config.toml
n_layer = 12
moe_layers = [2, 3, 4, 5, 6, 7, 8, 9, 10, 11]
router_logit_norm = 1.0
beta1 = 0.95
Below are experts of layer 8 (counted from 0) of a mixture-of-experts language model. Rows are named up (a neuron's input weights, with its number) and show model dimensions 48-95. Each number is 200 + 30 x the weight over its row's rms, rounded and kept within 0 to 999.
Before each expert's rows: "gets" lists some tokens that make up at least twice as much of what it gets as of all text. This comes from a sample of Wikipedia text that the model never trained on. Tokens count by the router's weight.

# expert 28
gets: " in", " de", " In", " ", "In", ", in"
up0,176,214,207,176,168,200,243,191,145,210,250,200,244,186,137,236,163,208,203,236,202,214,155,198,243,244,184,225,246,230,151,257,153,203,186,171,228,224,200,209,183,167,187,161,160,234,175,201
up1,171,204,255,174,165,231,216,236,176,233,202,222,199,226,206,167,200,182,196,191,206,211,220,188,201,136,223,212,247,196,181,167,225,206,240,212,209,208,229,204,171,218,170,169,191,193,250,184
up2,198,129,177,255,165,171,172,181,200,148,189,191,172,244,212,177,246,188,217,264,222,231,254,199,227,199,202,233,226,156,203,198,197,172,175,181,203,207,173,171,175,211,197,235,199,185,205,209
up3,191,164,171,297,195,202,209,200,222,210,212,212,199,213,215,196,200,150,221,191,238,220,130,225,222,172,186,249,208,214,202,211,236,171,164,143,191,187,207,196,244,192,212,192,147,206,221,219
up4,188,253,206,239,213,201,206,183,202,224,182,196,202,221,211,218,134,173,223,210,208,215,211,207,234,185,215,233,251,224,197,177,233,177,219,154,198,162,184,208,230,212,173,177,157,223,155,179
up5,269,203,221,195,249,208,198,167,250,256,225,208,159,185,199,201,210,233,177,187,183,214,152,191,176,180,199,247,220,221,231,175,175,189,240,187,230,208,247,205,267,189,224,203,139,161,175,179
up6,230,144,218,231,162,260,212,278,221,162,174,193,199,239,140,162,212,191,221,142,211,158,190,208,158,245,206,228,243,188,278,228,149,172,238,188,144,223,141,230,193,205,159,229,184,228,263,185
up7,207,219,262,188,135,205,278,167,139,153,187,153,211,212,172,176,233,186,194,209,190,201,194,181,201,244,253,208,219,232,208,234,224,239,257,194,227,205,142,171,248,176,247,164,216,154,166,186
up8,203,229,191,211,174,220,235,228,194,168,168,189,208,191,182,191,213,266,174,230,183,229,169,130,147,263,207,236,223,214,266,219,246,165,207,199,206,214,231,187,235,153,256,206,232,159,162,182
up9,176,171,216,237,202,187,253,195,250,231,199,174,161,203,180,159,221,253,191,269,169,155,211,196,175,241,214,193,134,215,205,200,188,241,173,208,198,217,185,202,257,187,201,208,212,184,171,230
up10,167,224,174,226,255,201,189,218,227,218,204,183,212,158,196,178,245,199,219,228,141,256,194,224,195,199,172,234,202,176,235,192,152,229,171,182,203,210,193,228,203,164,205,226,208,166,231,220
up11,185,230,223,143,162,231,195,185,214,194,163,219,228,230,233,232,262,209,177,241,185,181,179,232,229,208,194,226,224,197,176,165,218,262,187,176,227,181,145,177,205,201,191,211,178,265,218,197
up12,203,188,274,186,235,226,184,236,237,187,190,204,208,201,187,189,198,191,202,160,175,206,168,269,276,206,248,203,176,174,210,125,190,226,186,203,156,261,212,186,188,209,218,241,140,237,197,186
up13,189,210,213,205,183,252,222,202,242,206,186,194,194,207,213,205,192,177,248,207,181,192,206,202,205,198,154,222,241,236,274,197,195,175,254,187,208,191,190,184,233,198,253,187,229,229,188,221
up14,183,192,266,160,225,197,246,189,163,188,195,174,186,231,188,166,212,156,178,189,236,173,141,206,172,228,254,232,186,218,214,219,196,207,194,244,211,216,139,182,226,166,174,250,216,212,140,195
up15,212,169,185,212,211,214,214,240,214,167,190,177,205,181,225,158,243,163,237,190,206,165,196,168,152,193,186,185,244,258,186,222,210,218,158,182,180,239,164,213,188,209,201,139,194,213,182,161
up16,226,231,209,239,218,242,210,171,197,107,208,265,212,210,190,142,188,212,176,222,177,195,210,183,179,149,186,196,166,210,221,200,136,206,221,174,193,211,153,148,190,234,177,249,228,195,141,246
up17,192,208,226,180,214,196,156,196,226,185,167,190,252,230,224,227,234,209,214,262,204,230,203,256,188,191,214,249,227,242,204,202,186,220,210,184,200,197,184,214,191,136,197,217,165,194,172,252
up18,178,197,254,254,200,217,213,217,178,196,209,232,146,199,192,169,190,158,200,140,218,186,215,235,163,225,203,212,175,167,172,157,216,196,206,235,180,261,214,239,223,214,133,194,249,214,155,217
up19,188,193,188,211,226,214,178,245,176,251,222,197,240,186,158,179,173,206,234,228,198,210,148,259,187,176,208,227,176,205,181,247,168,183,223,201,174,183,203,215,248,142,218,157,166,216,161,242
up20,235,243,219,183,216,224,198,220,204,184,202,153,232,184,228,199,204,206,239,251,184,231,220,250,170,256,193,244,148,251,214,211,194,204,188,210,186,223,165,183,176,216,159,211,174,210,206,235
up21,206,234,203,187,179,228,154,179,190,191,190,212,187,202,110,207,255,187,204,233,210,198,157,192,241,170,243,187,228,202,261,243,190,204,253,182,217,138,223,222,247,155,177,185,252,251,203,212
up22,209,220,193,178,207,200,250,166,217,230,247,215,206,201,210,232,268,208,212,219,184,207,193,207,211,167,193,215,238,197,188,191,174,159,251,219,171,185,182,156,229,172,166,188,197,192,212,259
up23,203,193,207,187,192,217,218,241,219,175,196,192,172,198,226,195,184,183,174,234,182,205,149,139,215,208,147,195,181,203,157,221,249,191,238,167,172,240,167,255,212,200,224,182,204,226,121,196
up24,209,204,199,176,233,244,214,181,202,195,214,221,189,178,183,177,239,253,209,196,142,263,172,250,204,212,174,216,213,220,200,182,168,268,161,199,231,232,128,202,203,179,161,236,197,260,209,179
up25,237,187,236,184,213,203,245,199,192,194,197,155,192,211,187,183,195,208,212,209,211,221,200,227,205,216,188,204,167,218,184,220,213,134,236,172,188,169,112,202,196,169,186,192,179,242,165,175
up26,205,179,198,236,165,205,209,197,177,221,213,192,225,216,175,181,177,208,210,218,211,212,199,157,147,178,187,110,244,202,188,242,186,218,252,259,172,196,191,197,237,194,162,237,166,180,132,166
up27,238,181,248,186,189,229,225,222,206,216,222,194,246,201,220,228,218,253,199,195,211,162,231,203,187,204,231,241,245,172,220,244,192,214,180,225,193,210,228,160,192,198,164,195,162,212,211,215
up28,190,209,236,222,211,163,159,234,197,156,203,217,210,216,197,200,222,234,187,163,178,196,204,238,219,178,191,170,217,157,194,210,180,233,189,200,164,160,182,169,253,172,196,243,218,175,179,175
up29,230,255,191,177,214,234,185,184,204,190,198,191,214,147,242,145,229,150,203,212,178,202,196,154,266,235,188,207,212,233,223,225,186,242,180,245,204,225,202,203,228,199,248,212,213,228,213,189
up30,162,219,200,218,134,195,200,213,226,186,187,244,202,148,209,187,187,203,199,207,201,190,131,207,191,246,202,216,164,258,199,193,177,201,220,240,245,180,168,254,197,223,192,201,207,143,138,181
up31,220,132,188,191,142,207,209,224,195,166,239,185,180,215,191,195,217,193,229,228,261,259,241,245,147,199,144,217,244,203,233,210,199,208,200,175,177,159,183,231,230,215,141,212,161,198,236,213
up32,211,210,203,168,202,174,223,236,212,213,219,134,200,190,195,138,172,204,179,186,193,244,192,192,189,212,243,209,227,178,172,164,216,229,237,207,169,192,129,271,187,194,218,187,176,267,208,221
up33,178,225,196,199,175,229,237,218,169,196,212,156,188,216,204,230,183,212,190,274,231,257,206,209,194,233,218,189,201,254,163,202,231,133,175,200,210,180,168,213,188,132,153,186,184,210,157,216
up34,197,244,182,155,192,217,172,177,200,206,226,214,214,265,155,162,103,168,212,178,178,222,171,217,203,205,190,211,217,239,224,236,200,227,233,223,232,209,178,203,213,177,198,180,199,189,193,221
up35,149,175,206,236,230,207,200,250,191,231,171,218,235,218,213,202,251,198,211,221,219,216,173,148,183,261,171,243,195,201,243,194,179,220,285,190,168,226,204,160,154,207,187,192,152,210,185,237
up36,150,189,212,230,220,197,220,249,191,202,156,168,227,189,183,216,231,161,226,213,231,158,210,206,236,207,188,203,225,206,219,216,162,202,226,171,182,240,205,134,206,185,194,195,215,219,203,176
up37,242,217,265,245,174,213,188,179,196,212,187,179,219,243,164,185,200,178,218,204,208,205,193,193,198,227,191,169,185,221,142,211,203,192,191,220,119,222,191,228,242,202,183,248,138,233,206,238
up38,209,194,262,210,215,240,209,214,203,201,187,238,214,186,223,212,236,179,162,152,207,221,203,176,182,212,245,224,240,155,221,196,213,196,201,186,175,166,191,132,277,159,146,181,171,181,170,196
up39,243,206,199,248,201,160,200,192,183,188,181,260,206,191,201,174,182,192,178,211,174,243,219,172,217,186,180,179,203,252,182,195,207,183,235,199,187,235,241,203,258,173,201,161,206,148,221,263
up40,211,219,223,183,145,232,228,201,208,221,206,214,181,173,226,161,208,185,245,235,202,128,190,247,180,218,167,204,224,159,220,190,221,222,211,167,178,194,168,183,124,217,215,194,235,185,194,214
up41,152,232,217,263,204,201,234,221,230,179,189,226,163,125,164,180,196,242,171,207,207,210,180,178,250,210,203,221,147,245,304,185,201,222,218,186,219,175,163,242,199,202,181,255,199,203,209,239
up42,217,225,274,249,196,212,201,183,172,234,209,226,270,197,247,172,157,235,149,204,146,253,235,189,202,121,193,190,212,224,212,177,180,202,235,216,231,200,148,234,162,245,196,186,229,250,191,178
up43,153,145,196,241,206,245,228,225,203,201,192,160,240,249,239,214,169,209,248,162,204,203,194,210,200,155,187,223,191,170,173,210,238,172,173,245,170,144,176,244,217,224,185,152,156,206,217,255
up44,264,207,217,184,216,219,278,217,202,203,225,248,221,164,175,182,184,219,176,265,224,209,206,223,174,225,249,146,151,229,201,131,157,196,218,165,208,204,184,238,208,188,207,184,199,208,203,225
up45,207,200,242,265,187,199,187,202,197,256,256,202,210,173,197,180,183,191,153,202,206,230,143,259,273,211,149,232,196,171,206,238,205,211,196,229,228,234,189,253,173,198,214,168,218,142,175,192
up46,192,172,197,227,150,220,190,194,222,113,200,199,175,183,212,223,213,194,169,188,210,200,213,241,238,231,192,243,249,194,203,203,122,215,175,173,217,178,208,209,253,214,184,164,226,277,180,196
up47,197,246,215,239,182,237,249,199,231,180,179,281,176,226,198,234,187,208,152,209,177,250,167,212,197,178,206,239,188,231,252,203,186,197,248,251,150,163,189,199,250,154,269,163,202,208,219,181
up48,190,262,164,163,178,202,178,158,190,239,222,190,242,198,214,175,167,257,170,229,177,173,183,246,222,210,189,226,239,188,249,190,215,195,212,184,191,210,184,200,178,184,221,203,175,198,237,233
up49,201,158,260,207,187,196,99,200,183,150,235,226,199,205,192,192,188,166,179,162,239,168,183,191,226,200,200,198,176,181,220,214,208,183,255,229,164,179,164,219,189,121,191,220,159,221,152,207
up50,162,193,196,220,220,180,160,239,240,159,164,159,176,248,179,212,164,164,171,279,189,225,185,233,202,191,127,173,219,193,240,219,218,170,202,150,199,210,193,215,184,215,237,203,208,220,174,183
up51,168,178,206,173,123,219,230,191,201,170,185,208,214,189,235,201,208,187,165,197,207,217,226,210,131,190,188,203,217,180,153,244,193,214,198,251,189,174,170,231,176,124,175,195,191,190,202,215
up52,163,177,223,193,207,198,136,256,190,139,226,232,253,234,174,212,221,219,179,173,197,183,202,206,235,221,180,177,246,184,272,206,176,216,269,201,149,216,182,175,230,185,144,196,135,199,199,160
up53,199,249,209,204,189,238,280,207,236,183,200,229,156,208,262,204,205,186,203,270,212,202,252,199,175,164,253,183,201,177,209,217,157,227,225,211,168,230,129,182,194,225,249,255,183,284,145,197
up54,204,213,192,174,198,180,171,280,234,143,260,153,229,188,200,224,208,186,222,241,200,158,134,194,198,210,242,194,225,212,206,233,199,154,219,196,167,194,220,206,195,234,187,177,182,189,265,154
up55,156,250,215,180,197,200,190,199,117,219,209,243,153,227,205,176,170,204,161,175,190,146,216,206,225,197,189,208,208,207,256,220,239,228,177,189,196,161,167,195,161,229,203,203,174,193,202,174
up56,236,217,197,245,218,203,226,238,200,203,219,144,183,215,232,176,169,180,197,259,199,185,101,224,180,189,164,185,226,196,191,202,193,206,257,182,209,182,211,180,199,239,170,151,195,186,182,299
up57,187,189,176,219,178,166,194,239,135,210,230,215,159,248,229,217,193,133,220,185,178,269,147,208,219,185,195,165,230,191,224,178,228,157,204,186,208,179,206,203,166,218,173,247,209,237,244,227
up58,200,166,172,233,226,212,197,259,220,176,261,212,206,180,195,102,205,199,215,160,216,212,200,188,216,116,225,229,219,230,238,177,181,203,192,202,216,207,232,171,188,178,199,161,187,180,200,176
up59,181,219,222,182,233,178,226,215,168,169,159,215,195,183,179,211,143,181,223,261,189,201,221,213,210,239,197,203,180,199,192,217,227,258,258,243,205,186,221,204,241,208,218,214,230,188,171,185
up60,209,214,189,235,235,206,217,196,155,200,230,171,177,193,208,218,207,222,226,205,204,185,178,233,259,205,197,195,225,190,248,212,186,189,232,187,198,191,165,173,179,173,197,187,180,240,218,220
up61,186,162,202,224,192,194,166,206,232,207,229,190,204,205,214,187,243,171,242,179,180,162,102,191,191,222,215,191,237,213,222,207,205,188,191,182,172,212,254,199,221,165,207,227,193,183,177,162
up62,180,195,212,180,223,178,158,229,242,209,209,233,192,149,229,201,154,252,148,239,229,185,174,214,210,211,166,278,211,187,205,186,171,215,192,213,189,141,196,207,162,201,166,226,210,195,220,228
up63,179,210,191,240,144,213,211,178,226,201,175,198,241,244,201,228,168,243,209,195,202,178,183,202,213,188,164,224,233,208,247,237,173,208,274,154,222,207,200,227,213,205,194,216,214,171,163,213
up64,204,148,253,183,133,232,262,230,211,224,192,222,226,206,191,174,276,174,186,227,206,260,207,195,217,217,189,169,210,227,229,156,160,193,239,194,205,206,173,222,255,183,163,197,183,230,212,179
up65,178,202,182,206,178,186,185,212,231,181,274,159,201,236,251,165,210,205,173,204,172,178,178,187,278,173,207,191,244,233,229,257,201,244,206,198,146,188,151,149,185,205,203,211,163,258,189,184
up66,242,171,234,192,211,192,215,278,266,195,196,215,222,158,228,228,199,182,204,189,153,177,134,203,170,284,179,164,202,241,156,197,191,235,185,204,182,227,175,193,192,200,191,203,167,164,133,222
up67,180,246,177,242,225,202,233,189,172,195,239,179,190,161,201,196,207,191,183,145,136,179,173,183,203,185,198,188,187,162,236,135,182,217,165,186,203,173,164,148,195,195,223,177,189,202,203,177
up68,157,149,215,195,215,203,220,168,189,199,214,215,170,199,173,202,191,160,247,196,192,186,206,179,227,218,205,189,215,164,244,183,247,226,152,136,164,199,195,188,220,231,220,255,183,240,176,216
up69,228,198,225,184,146,209,164,146,106,207,178,184,169,202,183,233,161,178,208,246,143,177,260,221,195,165,150,169,198,209,184,253,148,185,202,223,240,176,161,256,216,188,186,193,173,233,191,247
up70,234,201,183,164,209,184,183,227,220,213,174,188,227,211,172,188,252,178,228,194,184,184,170,140,158,231,203,228,222,212,179,162,174,171,203,239,185,189,204,211,235,172,216,158,238,227,217,163
up71,186,230,217,244,166,216,177,161,178,198,243,179,197,178,167,152,167,206,209,196,230,229,229,215,111,229,188,248,202,215,204,186,194,168,158,219,240,156,189,156,225,185,226,178,233,175,214,167
up72,189,243,153,195,206,145,142,231,222,181,185,211,179,194,197,225,208,193,217,278,211,157,137,238,193,215,205,185,200,180,183,238,197,188,177,198,183,180,224,241,181,212,227,249,219,220,163,209
up73,191,194,188,178,143,257,265,241,192,177,183,210,243,172,199,142,168,212,185,211,155,253,211,201,241,200,198,180,212,138,199,249,163,191,218,259,246,152,217,116,192,204,167,227,232,197,278,188
up74,169,182,310,219,191,239,253,243,189,224,223,192,209,171,221,175,171,242,150,179,197,214,196,166,179,197,130,245,217,215,185,119,181,164,258,221,243,164,191,202,220,179,209,162,184,171,201,171
up75,179,164,210,268,191,178,172,200,134,187,150,207,174,204,205,204,85,216,196,185,232,201,238,209,221,230,245,235,199,190,250,244,173,168,171,240,236,234,185,218,201,181,223,157,194,202,187,244
up76,198,236,236,204,185,188,174,234,221,192,171,195,258,204,206,197,166,226,230,181,96,224,224,232,163,208,171,230,167,162,230,212,136,181,260,228,175,147,197,231,199,219,202,173,152,245,191,202
up77,219,182,262,140,201,221,210,200,195,204,201,194,253,188,226,169,147,182,180,227,154,174,194,199,165,204,159,217,133,175,222,202,165,169,215,220,225,191,173,220,196,214,194,209,204,230,178,218
up78,176,211,190,217,206,198,137,206,203,130,168,209,239,176,172,213,204,231,252,238,195,177,240,238,238,184,240,266,186,192,238,215,156,198,231,189,179,230,197,199,195,193,218,224,138,241,187,145
up79,196,244,278,269,221,252,179,245,208,219,244,220,213,192,221,167,228,221,241,174,197,215,215,226,237,184,184,188,158,182,211,241,184,180,125,200,139,228,208,211,174,212,216,176,173,222,191,128
up80,198,168,211,180,190,215,186,259,201,189,196,182,196,254,148,86,208,232,199,227,224,225,197,230,220,213,163,266,203,216,239,195,173,231,185,197,210,236,214,267,205,191,214,234,202,201,172,151
up81,230,181,192,140,210,173,203,218,225,173,232,202,179,213,151,179,211,190,216,207,233,164,244,226,180,240,172,227,183,219,230,146,226,237,201,222,178,157,215,173,200,195,224,209,190,218,196,222
up82,172,175,216,135,201,205,196,200,188,170,224,223,216,197,210,210,177,163,210,284,171,251,203,260,216,168,180,239,212,182,204,198,178,196,285,196,182,162,225,217,178,216,195,188,227,202,196,227
up83,180,163,224,173,197,182,211,179,226,174,181,228,228,163,198,185,208,150,163,204,207,163,210,232,157,225,252,171,192,207,201,220,191,198,208,239,145,187,153,189,204,181,205,203,201,206,215,239
up84,205,203,188,215,231,241,226,212,163,161,173,167,209,175,192,203,187,217,150,236,168,173,239,233,186,218,226,250,189,209,160,258,221,197,253,199,145,193,177,190,129,197,241,256,189,193,192,205
up85,133,163,184,144,168,276,234,241,197,157,235,205,170,200,224,207,213,185,188,207,237,177,199,199,209,165,181,206,236,188,211,228,192,208,218,210,199,174,247,204,169,197,159,205,191,206,163,195
up86,182,157,184,180,192,235,179,205,250,198,232,184,186,237,188,225,186,198,194,282,203,205,194,166,160,220,211,181,209,175,121,171,187,242,238,148,220,194,171,188,161,178,199,230,200,149,125,232
up87,168,166,231,188,212,168,180,215,179,243,187,201,232,218,159,214,212,135,158,192,180,107,197,189,215,173,197,220,187,182,206,169,207,247,152,235,154,197,155,170,181,183,166,179,171,272,222,211
up88,224,217,222,169,166,209,266,239,205,125,192,255,198,221,217,202,212,218,233,172,235,232,177,189,199,180,202,220,203,172,199,207,121,181,149,248,212,227,201,167,221,198,164,235,238,198,147,147
up89,205,198,253,161,182,202,206,242,231,186,225,226,218,239,202,180,222,203,195,179,203,263,216,180,234,171,185,237,186,202,217,206,173,172,206,267,184,163,227,196,223,167,225,193,228,161,196,175
up90,183,191,163,223,223,189,262,234,195,199,204,205,166,203,200,206,157,229,175,223,190,216,245,171,166,193,186,237,167,204,192,168,195,235,189,171,229,158,211,206,229,231,217,192,152,197,171,184
up91,172,183,235,240,227,201,224,253,115,217,160,217,141,206,115,219,230,205,215,237,175,191,160,186,220,202,186,178,181,227,195,246,182,257,210,239,198,175,147,190,223,181,174,183,215,237,206,239
up92,192,191,309,242,221,191,217,236,135,224,190,234,227,185,227,163,213,201,164,198,161,134,169,195,178,194,172,200,143,180,214,157,227,167,232,172,216,192,226,204,211,175,215,205,218,146,153,173
up93,168,97,194,189,170,221,210,253,212,173,247,156,208,202,208,181,202,173,201,210,118,210,238,220,194,184,186,177,162,225,189,200,149,199,162,193,178,169,211,159,199,202,250,218,159,213,160,143
up94,153,151,207,176,171,189,263,175,207,220,197,172,180,147,185,204,235,229,147,178,146,176,241,253,205,174,166,191,196,222,159,195,230,231,235,174,212,167,179,167,204,171,173,219,169,234,204,227
up95,156,169,179,226,153,221,192,180,170,203,218,253,184,188,137,193,185,176,163,174,145,258,181,208,227,166,168,218,220,218,196,208,156,175,218,177,205,184,204,183,212,155,234,167,202,179,198,218
up96,189,181,190,215,149,217,198,164,177,166,245,228,211,210,204,247,198,200,193,191,196,222,177,187,186,227,214,143,223,201,192,218,163,203,159,157,196,156,157,196,240,208,195,221,169,215,181,189
up97,189,193,304,191,218,215,183,195,187,166,143,174,198,186,250,200,190,155,154,190,244,251,198,214,169,215,216,213,168,213,255,194,211,211,232,199,167,209,164,225,246,195,189,217,207,195,225,202
up98,222,210,201,174,192,266,237,177,214,227,211,168,223,219,222,248,243,195,161,260,239,195,214,155,199,226,231,214,212,236,180,181,213,186,135,192,217,172,156,151,234,130,186,152,196,198,210,231
up99,161,215,203,189,237,194,182,204,223,173,215,198,173,221,209,231,238,229,201,241,221,171,207,256,240,199,143,214,183,156,164,224,170,176,172,206,243,204,215,153,166,201,221,234,221,219,199,207
up100,206,182,278,226,220,157,222,159,250,197,230,190,282,179,213,170,163,179,190,203,188,195,203,99,216,167,237,282,197,173,190,208,173,168,239,235,201,200,211,170,241,158,171,192,220,185,198,181
up101,152,186,189,204,203,206,144,224,186,231,196,207,203,172,228,181,231,171,174,267,167,218,203,188,134,227,176,257,200,185,194,185,231,184,225,220,206,165,214,210,245,151,215,170,198,156,189,218
up102,229,216,244,233,224,231,219,257,200,180,226,171,219,199,219,157,193,233,210,173,185,187,234,261,216,209,168,159,183,177,158,254,250,202,176,232,168,206,168,195,233,228,203,191,144,242,155,199
up103,222,192,247,262,228,182,255,183,215,192,194,240,184,214,199,230,186,202,175,184,178,193,167,201,215,207,162,253,215,201,201,227,190,213,207,219,235,137,233,198,219,216,188,183,219,233,210,200
up104,224,181,186,190,183,218,227,197,225,211,189,196,251,231,203,228,222,178,211,175,130,176,216,254,160,162,166,188,243,191,261,235,194,193,240,180,200,157,234,174,198,174,149,248,206,179,204,240
up105,171,195,209,184,191,171,242,173,214,238,209,220,184,215,173,174,207,244,160,227,147,223,161,208,195,213,227,170,177,213,213,194,144,180,230,202,216,163,236,218,245,155,209,190,130,153,142,168
up106,161,224,187,222,266,192,206,190,164,209,204,204,196,247,201,229,216,171,241,227,225,264,208,153,204,208,209,193,232,177,236,208,252,180,200,185,175,150,207,242,176,195,230,154,234,225,188,214
up107,162,237,194,238,198,212,211,215,214,173,262,246,177,257,178,206,213,174,216,204,234,170,195,164,200,178,191,223,174,179,188,184,189,190,199,247,229,201,226,150,224,172,107,205,190,169,123,201
up108,168,208,221,244,182,219,201,194,172,175,169,188,159,197,192,190,228,187,226,119,181,232,187,260,182,222,185,217,185,176,231,236,156,180,188,219,140,184,204,196,258,186,267,213,277,157,159,181
up109,234,211,191,212,186,204,225,176,226,182,188,183,192,229,233,203,211,229,242,194,142,203,227,173,233,205,228,170,185,202,191,221,233,194,184,191,176,203,148,190,173,209,205,205,193,210,188,219
up110,185,212,187,182,254,179,162,195,178,246,197,114,188,187,162,230,159,202,285,214,192,241,148,218,234,231,199,179,180,241,198,181,203,208,234,154,222,165,208,165,207,175,174,224,138,146,186,187
up111,177,185,212,224,164,179,231,167,183,218,213,220,163,180,207,161,143,238,202,210,224,248,245,243,219,211,174,232,175,223,175,203,147,181,223,175,210,173,199,205,257,205,229,214,147,201,141,219
up112,160,189,212,183,236,149,195,224,184,155,184,194,258,205,242,254,198,194,201,205,210,197,284,234,196,189,241,250,226,197,185,216,204,201,183,161,198,175,227,171,187,194,174,185,191,204,195,174
up113,248,231,180,178,163,193,182,149,233,236,199,150,203,194,219,186,225,164,225,196,210,216,229,177,219,161,222,243,181,196,154,193,189,263,172,236,152,202,160,233,238,251,200,231,229,188,168,214
up114,174,246,190,195,213,254,189,201,239,187,144,177,197,212,158,207,233,232,182,255,175,180,208,198,205,209,181,245,197,238,192,166,211,182,162,215,165,225,199,210,233,109,210,233,249,199,217,233
up115,153,191,199,201,231,191,210,230,218,188,187,251,216,237,228,243,221,197,219,170,156,199,201,224,211,214,236,171,127,233,229,222,153,179,181,233,213,220,176,266,223,166,199,186,192,169,210,271
up116,213,225,211,149,193,168,230,166,153,201,205,274,198,227,231,197,185,232,201,167,205,212,189,195,226,163,159,276,252,209,201,194,182,210,226,247,211,208,159,143,173,200,211,187,214,184,212,211
up117,227,278,255,215,209,160,178,242,212,194,159,195,186,218,177,161,203,158,170,196,194,193,222,174,181,217,207,169,208,190,178,201,146,246,171,171,213,199,144,236,163,190,201,209,213,177,225,148
up118,225,190,223,158,156,212,151,204,195,216,213,212,157,229,203,201,205,177,188,225,199,216,186,243,236,202,184,212,211,201,283,196,122,232,172,211,223,167,216,178,213,208,184,144,192,158,166,177
up119,201,158,176,201,183,165,279,240,192,222,168,204,175,186,181,204,259,256,169,259,173,221,206,201,199,191,145,212,244,231,148,178,184,185,240,205,207,168,195,169,248,162,193,201,173,158,174,196
up120,167,253,219,218,176,195,228,200,249,187,183,263,227,169,191,220,199,238,138,189,194,198,232,248,167,192,176,263,212,182,211,191,187,195,232,229,149,202,211,168,206,198,240,240,180,232,161,214
up121,238,218,238,185,192,167,237,171,211,162,204,228,233,116,221,151,182,229,173,173,195,201,222,170,239,213,165,162,232,202,129,237,198,186,220,188,204,225,157,190,161,205,224,192,181,171,168,191
up122,228,121,208,237,178,193,209,199,211,181,229,214,171,180,210,161,160,247,174,197,164,213,179,183,209,172,172,210,213,183,195,190,160,216,201,218,212,177,219,265,185,205,197,199,201,165,132,254
up123,191,188,183,222,176,186,177,195,199,177,198,194,229,177,204,225,155,235,183,223,170,182,227,193,167,145,173,201,237,292,178,235,191,173,217,156,164,212,138,199,189,184,175,257,185,207,233,172
up124,200,186,255,206,242,231,285,243,199,204,237,224,189,191,183,208,166,163,179,185,161,229,158,206,132,196,213,218,199,199,201,199,205,198,253,245,219,219,222,221,212,171,216,163,201,237,145,208
up125,188,160,188,166,197,204,216,251,200,183,174,222,161,184,217,184,206,180,165,200,195,223,225,208,204,205,213,169,178,171,212,249,153,174,161,206,234,198,215,179,170,186,141,219,236,163,254,173
up126,215,149,292,228,209,177,195,257,151,191,240,219,219,196,210,182,170,175,179,168,149,208,223,247,197,238,187,206,193,198,214,219,181,183,178,153,185,165,196,228,247,163,201,190,213,199,165,221
up127,179,186,251,188,189,184,241,221,196,194,190,194,236,191,221,161,278,208,192,198,200,220,207,242,184,231,184,191,142,203,186,188,252,221,210,176,230,147,160,218,258,205,202,160,277,222,210,274